Experts of a small language model: a shared expert of 192 neurons.
Below are experts of layer 5 (counted from 0) of a mixture-of-experts language model. Rows are named router (the router's row for the expert), up (a neuron's input weights, with its number) and show model dimensions 0-191. Each number is 128 + 24 x the weight over its row's rms, rounded and kept within 0 to 255.
After each expert's rows: a language model's description of what the expert responds to. This comes from a sample of Wikipedia text that the model never trained on.

# expert 15
router [148 108 130 134 110 150 130 117 150 153 177 137 135 144 105 138 173  83 165 124 100 130 113  90 166 116 168 110 137 129  76 109  87 167 104 106 112 169 157 153 152 109 106 140 172 144  97 148 150 127 152 157 112 119 183 114 115 141 100  95 108 148 108 135 133 141 118 105 137 154 127 112 115  96 112 151 115 141 146 114 149 124  99 137 173 102 116 157 109 118 147 129  96 121 146 117  90 133 131 101 143 122  83 145 102 133 159 147  75 116 157 111 153 152 135 156 140  80 153 121 158 125 127 114 112 125 152 149 157 135 127 139 141 124 114 138 121 107 141 173 143 129 107 125 104 134 101 134 143 128 115 158 142 153  67 120 146 129 150 113 116 109 126 121 102 119 137  82  89 125 159 170 131 149 123 160 104  83  79 155 140  83 141 115 137  85 100 117 130 142 159  74]
up0 [143 112 151 155 100 134 140 112 162  84 133 128 132 139 114 128 171 153 136  61 116 148 147  85 146 110 147 165 130 115 160 112 117 168 172 138 131  98 151 123 153  81 132 132 143 118 136 164 107 136 114 134 151 117 146 102 100 127  96 139 117 103 120 125 154 123  64 140 161 126 137 145 139 178 121 127 105 147 147 138 167 128 118  97 122  98 174 126 144 154 109 112 148 151 106 149 140 157 100 133 135  93 136 141 120  77 171 123 187  93 126 121 126 101  98 162 176 116 137 118 101 151 135 167 123 136 140 133 101 124 161 126 146 159 158 145 135 153 121 152 170 131 142 132 145  92 143 119 130 101 136 126 102 103 130 157 108 168 144  91  68  99 120 149 126 120 155 116 104 121  93 143 160 147 165 123 141 111 102 146 104 123 158 113 120 108 116 123  96  93  98  91]
Description: Mid-sentence commas

# expert 13
router [144 157 121 151 105 147 147 139 150 153 153  97 131  98 133 172 118 103 150 142 138 101 129 154 145 143 151 118 147 121 130  71  92 140 156 152 112 123 154 117 187 124 133 105 128 142 138 174 167 113 169 112 152 153 147 157  92 107 107  96 129 122 130 169 138 147 131 139 138 132 103  63  97 132 112 125 169 124 156  92 176 153  96 162 154 114 121 145 128 130  99 106 107 188 146 134 101 114 106 126 128 106  88 115  71 163 156 171 109 108 139 126 108 121 125 141 132 139 155 116 159 107 145 146 124 156 142 143 147  65 148 120 155 150 120 148  99 151 101 110 154 159 152 112 120 132 105 154 129 116 108 157 168 125 109 104 119  91 109 149 150 130 111 146 129 123 141 117 135 115 137  98 129 110 123  87 122 106  84 179 108 121 135 137 128  88 116 141  98 158 137  99]
up0 [115 112 138 117 167 127 152  91 136  86 142 102 103 113 128 124 149 115 153  85 101  82  70 152 177 121 154 152 106 150 120  99 127  93 130 150 117 138 175 137 186  98 120  90 137 123 127 130 133 126 151 126 169 127 135 108 118 119 146 117 111 131 161 113 113 151 134 158 120 142 141 162 137 119 122 120 144 125 104 120 141 151 136 136 125 108 106 121 121 191 118 115 155 136 109 123 136  95 153 157 156 103  86 120 110 118 116 124 125 136 125 114  97 140 146 120 122 141 153 146 109 133  99 121 114 151  90 114 152 116 143 106 152 151  97 148 113 117 152  97 123 109 114  69  99 105 103  88 103 115 138 129 129 134 118  99 125 140 122 174 133 128 141 126 164 153 136 170 142 127 211 127 136 134 109  80 137 170  59 163 120 110 101 165 119 142  90 142 100 157  92  96]
Description: Date commas and punctuation

# expert 58
router [119 133 111 115  91 139  91 157 137 145 118 151 128 103 180  77 101 126 126  96 114 118 155 124 114 156 122 114 119 118 120 153 121 123 151 132 164 126  73 107 145 148 138  93 169 141 148 148 144  70 102 122 114 100 172 130 108 162 151 163 138 122  78 154 135 128 147 118  96 137 146 143 116 152 106 139 171 109 120 134 142 119 104  81 124 153 125 144 152 122 149 141 142 169 140 150 137 136 102 121 102 108 133 140 168 129 123 129 131 149 152 142 175 142 152 100 157 140 168 119 153 132 106 143 180 105 158 131 124 149 106  79  91 133  88 157 129 133  89 125 124 152 115 100 150 100 162  94 147 128 144  79 141 108 113 126 121 119 131 116  89  99 128 165 149 128 105 136  85 178 139 156 172 103 158  87 146 127 122 126 104 101 133 157 105  96 101 122 103 122 122 163]
up2 [104 147 111 149 115  98  88 148  98 119 155 129 116 131 110 116  89 110 120  87 110 103 126 157 157 116 103  96 126  75 118 151 115 106 130 133 104  91 105 156 152 148 130 142 135 145 145 138 140 127  98 155 157 105 126  99 153 119 155 129 144 119 106 162 163 135  93 135 141 118 126 129 145 110 131 164 122 124 156 124 138 109  76 105 117 106 167 159 110 153 130 153 165 133 133 163 142 110 145 101 136 115 133  76 171 105 120 112 141  89 141 170 143 145  97 120 144 147 152 123 151  98 146 136 148 106 117 148 124 102 127 118  64 122 143  92 112 147 106 127 101 140 144 158 150  90 123 138 142 161 170 123 141 139 141 137 125 171 133 145 109 123 141 122 105  99  94  95 121 195  97 136 175 133 139 132 138 158 122 135 186  82 120 135 163 122 174  67 132 147 122 169]
Description: Word-initial consonant pieces

# expert 60
router [113 136  93 140  87 163 119 152  97 131 111 149 118 151 175  56  80 127 109 106 118 148 158 140 101 135 160 121 139 101 106 151 134 109 156 147 131 113  91 107 142 165 164  82 174 103 154 113 114  88  94 103 148 100 149 113 128 171 139 136 117 148 100 155 136 155 161 147 126 129 132 157 117 145 105 140 139 114 108 144 116 124 130  85 134 146 151 143 127 100 177 127 122 178 142 167 146  97 102 140 103 110 126 149 153 102 119 108 136 144 137 142 138 129 134  94 163 119 158 119 137 137 142 122 156 113 142 147 132 128 108  86 103 155 117 148 128 137  76 100 114 153 109  82 171 142 134  84 166 121 125  98 132  99 147 125 118  93 129 118 114  98 119 117 123 117 128 111  89 183 143 150 164 103 159  66 131 128 134 115 107  95 112 156  99 116 133 101 114 121 135 132]
up0 [136 152 143 150  88 144 105 132  90  81 104  83 100 173 192 152 144 104 122  84 126 132 130 117 112 136 148 125 155 100 126 174  76 130 134 116 158 127 134 138 112 147 144 105 172 145 168 166 116  94 145 115 145 142 121 131 124 163 143 136 106 131 121 129 112 156 145 114 131 158 106  98  97 132 131 136  98 137 138 152 105 148  88 125 117 132 172 135 129 145 143 108 100 142  89 148 131 155 142 150 125 106 150 122 165 134 126 154  74 172 147 112 130 129 162  98 157 141 127 149 185 137 158 172 113 136  91 159 138 131  98 114 139 156 125 159  84 141 111 112 120 135  84 138 142 103 161 104 148 168 117  80 132 148 107 122 112 124  86 133 125 130 139 134 117 139 103  86 109 149 135 155 134 152 145 155 138 105 153 105 141  87 156 164 139 142 158  99 150 162 119 109]
Description: Word-initial letters

# expert 11
router [ 87 174  89 135 147 127 132  91 142  94 133 150 146 104 105 127 151 121  57 147 114 123 139 113 121 138 123 133 144 102 158 127 149 122  92 162 154 148 145 113 118 173 139 150 129 158 126 177 159 168 143 115  97  98 132 147 109  98  88 164 166  99 119 135 106 146 145 146 156 148 107 176 158 104 115 144 164 158 117 132 101 101 112 166 168  80 182 104 156 185 115 119 104 113 124 111 132 115 128  94  94 118 142 131 139 137 125 141 137 138 145 126 102 139 162 154 123 158  82 160 138 136 125 146 102 151 150 126 128  92 116 143 115 133 141 113  98 130 108 132  73 108  89 153  98 135 160 137 126 121 114 163 104 175 131 133 108 142  75 140 142 124 118 106 147 137 149 128 152 112  94  90 128 152 139  94 133 146 146 121 113 148  90 156 121 155 126 103 123 125 120 133]
up0 [ 99 136 138 161 113 170  87 149 108 150 141 130 127 132 106 148 155 149 120  92 143 104 115 124 111 112 142 153 105 121 140  70 131 120 142 122 144 136 148 109 135 124  89  90 135 162 144 141 135 139 114 156 133 132 126 139 143 121 139 166  98  98 123 118 135 119 104  75 134  95 100 145 125  90 156 121 138 113  80  99 100 136 117 130 128 110 155 135 162 146  95 138 127 143 204 156 101 167 153 128 160 126 154 128 126  82 107 102 104 147 154 139 103 143 145 133 125 136  68 135 133 116 137  81 129 143 155 107 141 136 122  90  72 102 139 118 123 137 145 120 136 108 159 155 111 131 114  88 189  89 124  91  89 139  94 151 124 134 117 108 124 104 168 109 147 141 110 143 142 106 142 119 147 106 142 120 138 107 112 102 158 147 107  62 110  75  97 106 120 129 163 157]
Description: Auxiliaries and adverbs

# expert 38
router [115 149 126 106 131 149 112  63 154 114 121 118 134 132 126 133 161 131 120  89 149 121 141 106 149 144 143  88 132 106 115 149 165 117 161 151 118 103  98 119 113 155 140 131 118 154 104 122 106  69 102 129 154 109 153 104 132 147 131 149 102 129  97 106 120 128 122 151 141 117 178 147  98 146 112 152 149 151 116 178 113 157 124 118 140 141 142 134 146 117 145 130 141  79 138  98 153 115  85 117 143  94 152 171 128 157 159  87 115 139  83 136 159 147 128 117 136 100 153 113 156 154 171 136 180 162 172 126 150 128 149 125 112 133 113 166 137 142 117 121  88 178 124 112 145 120 123 103 180 102 131 144 122 148  72 105 147  96 110 159  81 120 128 139 166 108 147 129  89 139 150 153 155 151 153 130 124 141  66  99 131 159 139 152 143 146 142 120 140 119  80 110]
up2 [124 134 119  79 162 142 118 134 145 125 127 141 131 114 131 134 151 130 115  96 112 129 160 103 151 144 124  85 124 101 167 116 143 102 162 177 112 151  97 125 139 197 132 130 105 110 133 124 132 117 107 107 104 123 164 108 128 138 124 113 129 136 104 160 115 165 173 119  99 166 110 121  91  86 112 121 101  93 112 106  97 170 106 148 160 115 137 129 159 161 141 126 128 121 107 123 133 165 136  93 121 142 106 150 114 128 129  77 119 123 139 104 134  65 148 154  79 149  92 107 138 120 142 114 159 132 146 108  81 156 153 117 134 119 148 113 123 161 129 176 132 160 149  96 191 113 116 133 156 156 119 133 113 129 126 125 186  82 118 165 151 101 117 124  98 101 147 146 148 150 161 130 156 157 168 141 126 153 123 110 114  90 140 145 136  90 164 147 142 130  96 108]
Description: Word-initial pieces

# expert 14
router [163 110 123 133  74 172 118 138 133 163 169 145 141 122  82 178 149 124 131 140 106 121 147 130 159 145 173 136 155 104 119  92  76 158 129 111  75 123 151 119 152 137 114 119  93 123 132 141 153 114 170 108 158 131 125 102 118 105 112  88 122 134 100 156 145  99  95 125 144 122  92  78 125 153 119 146 122 125 125 120 146  94 102 139 121 122 104 162 122 106  97 134  92 167 159 144  90 119  94 115 120 169  92 135 111 157 161 190 149  91 144 135 110 142 146 159 123  88 171 119 165 104 136 145 129 168 136 106 176  93 136 128 126 126 153 128 148 148 126 149 149 149 142 131 115 122 109 155 117 128 116 144 125 136 128 111 143  88 126 113 122 142 100 139 102 113  96 104 155 169 149 142 177 102 138 104 168 113 126 168 120 157 125 139 124 105  96 134 103 139 128  99]
up0 [118 113 120 109 118 107 129 150 120 133 144 135 151 139 111 142 134 135 142 132  89 111 104 147 135 116 161 131 113 131 117 102 122 106 133 116 112 130 148  85 181 162 118 183 118 158 136  99 143  78 176 141  99 137  94 164  98 135 137 143 107 142 108  80 150 126 140  85 122 120 117 126 124  86 159 136 123 165 161 138 142 128 121 116 127 132 131 182 103 101 138 141 129 150 124 116 131 104 119 145 118 148 114 158 172  74 131 200 102 141 137 139 161 136 118 144 124  84 188 118 141 123 125  77 192 145 136 121 100 125 110 182 102 106 141 142 172 117 158 133 131 161 159 121 115 135 173 134 163 129 114 178 103 130 143 100 161 114 118 123 150 131  67 150 148 136 136 100 128 136 140 118 136 140 114 138 125 114  66 105 132 126 133 143 104 140 101 118  94 139 123 145]
Description: Commas in lists

# expert 10
router [107 158 131 140 150 140 134 127 132 162 124  87 148 104 119 155 134 117 110 135 148 146  98 168 117 121 114 125 147 145 109 163 107 116 111  81 161 121 119 133 103 110 142 166 143 149 118 130 160 125 184 107 129 132 145 158  84 105 117 145 121 139 151 150 104 144 104 158 130 140 134 132 111 111 154 144 160 143 135  94 150 134 174 152 160  94 169 155 136 133 144 106 141 162 112 136 117 171 113 162 134  80  81 146  98 120 116 146  86 113 158 119 108  96 109 129 108 156 118  99 160 136  90 123 132 158 104 143 101  99  94 142 151 139  79 140 105 123 132  92  91 135 145 124  96 115 104 138 113 135 165  93 125 171  57 105 138 138  80 157 125 150 146 130 106 119 163 157 111 157  88 129 113 125 105 106 113  88 105 135 101 119 147  88  96 124 132 116 158 114  98  89]
up0 [131 137 123 162 160 135 112 132 194 140 165 121 148 140  86 135 122 116  57 158 148 144  96 146 125  96 114 171 134 111 140 113 120 114 136 146 104 173 120 140 121 123  95 122 150 160 108 110 144 107 137 130 143 166 133 121  81 133 120  85 149 121 137 135 107 128 114 144 124 112 175 150  98  92 133 146 135 135 163 130 137 151 122  91 119 128 137 139 143 147  99 135 131 140 132 133 128 147 123 130 149 121 135 134  85 111 137 102 133 127 137 153 130 134 138 123 142 141 149 119 142  70 144 131 158  90  81 147 153 144 109 114 112  98 134 160  75 139  80 151 118 125 110 140  92 150 122 131 119 175 141 109 163 158 130  97 152 156 126 157 153 110 162  84  92  53 123 103 114 115 115 130 186  65 152 149 118 122 106 128 125  97 134 101 123 126  95 102 136 164 120  88]
Description: Clause openers, dates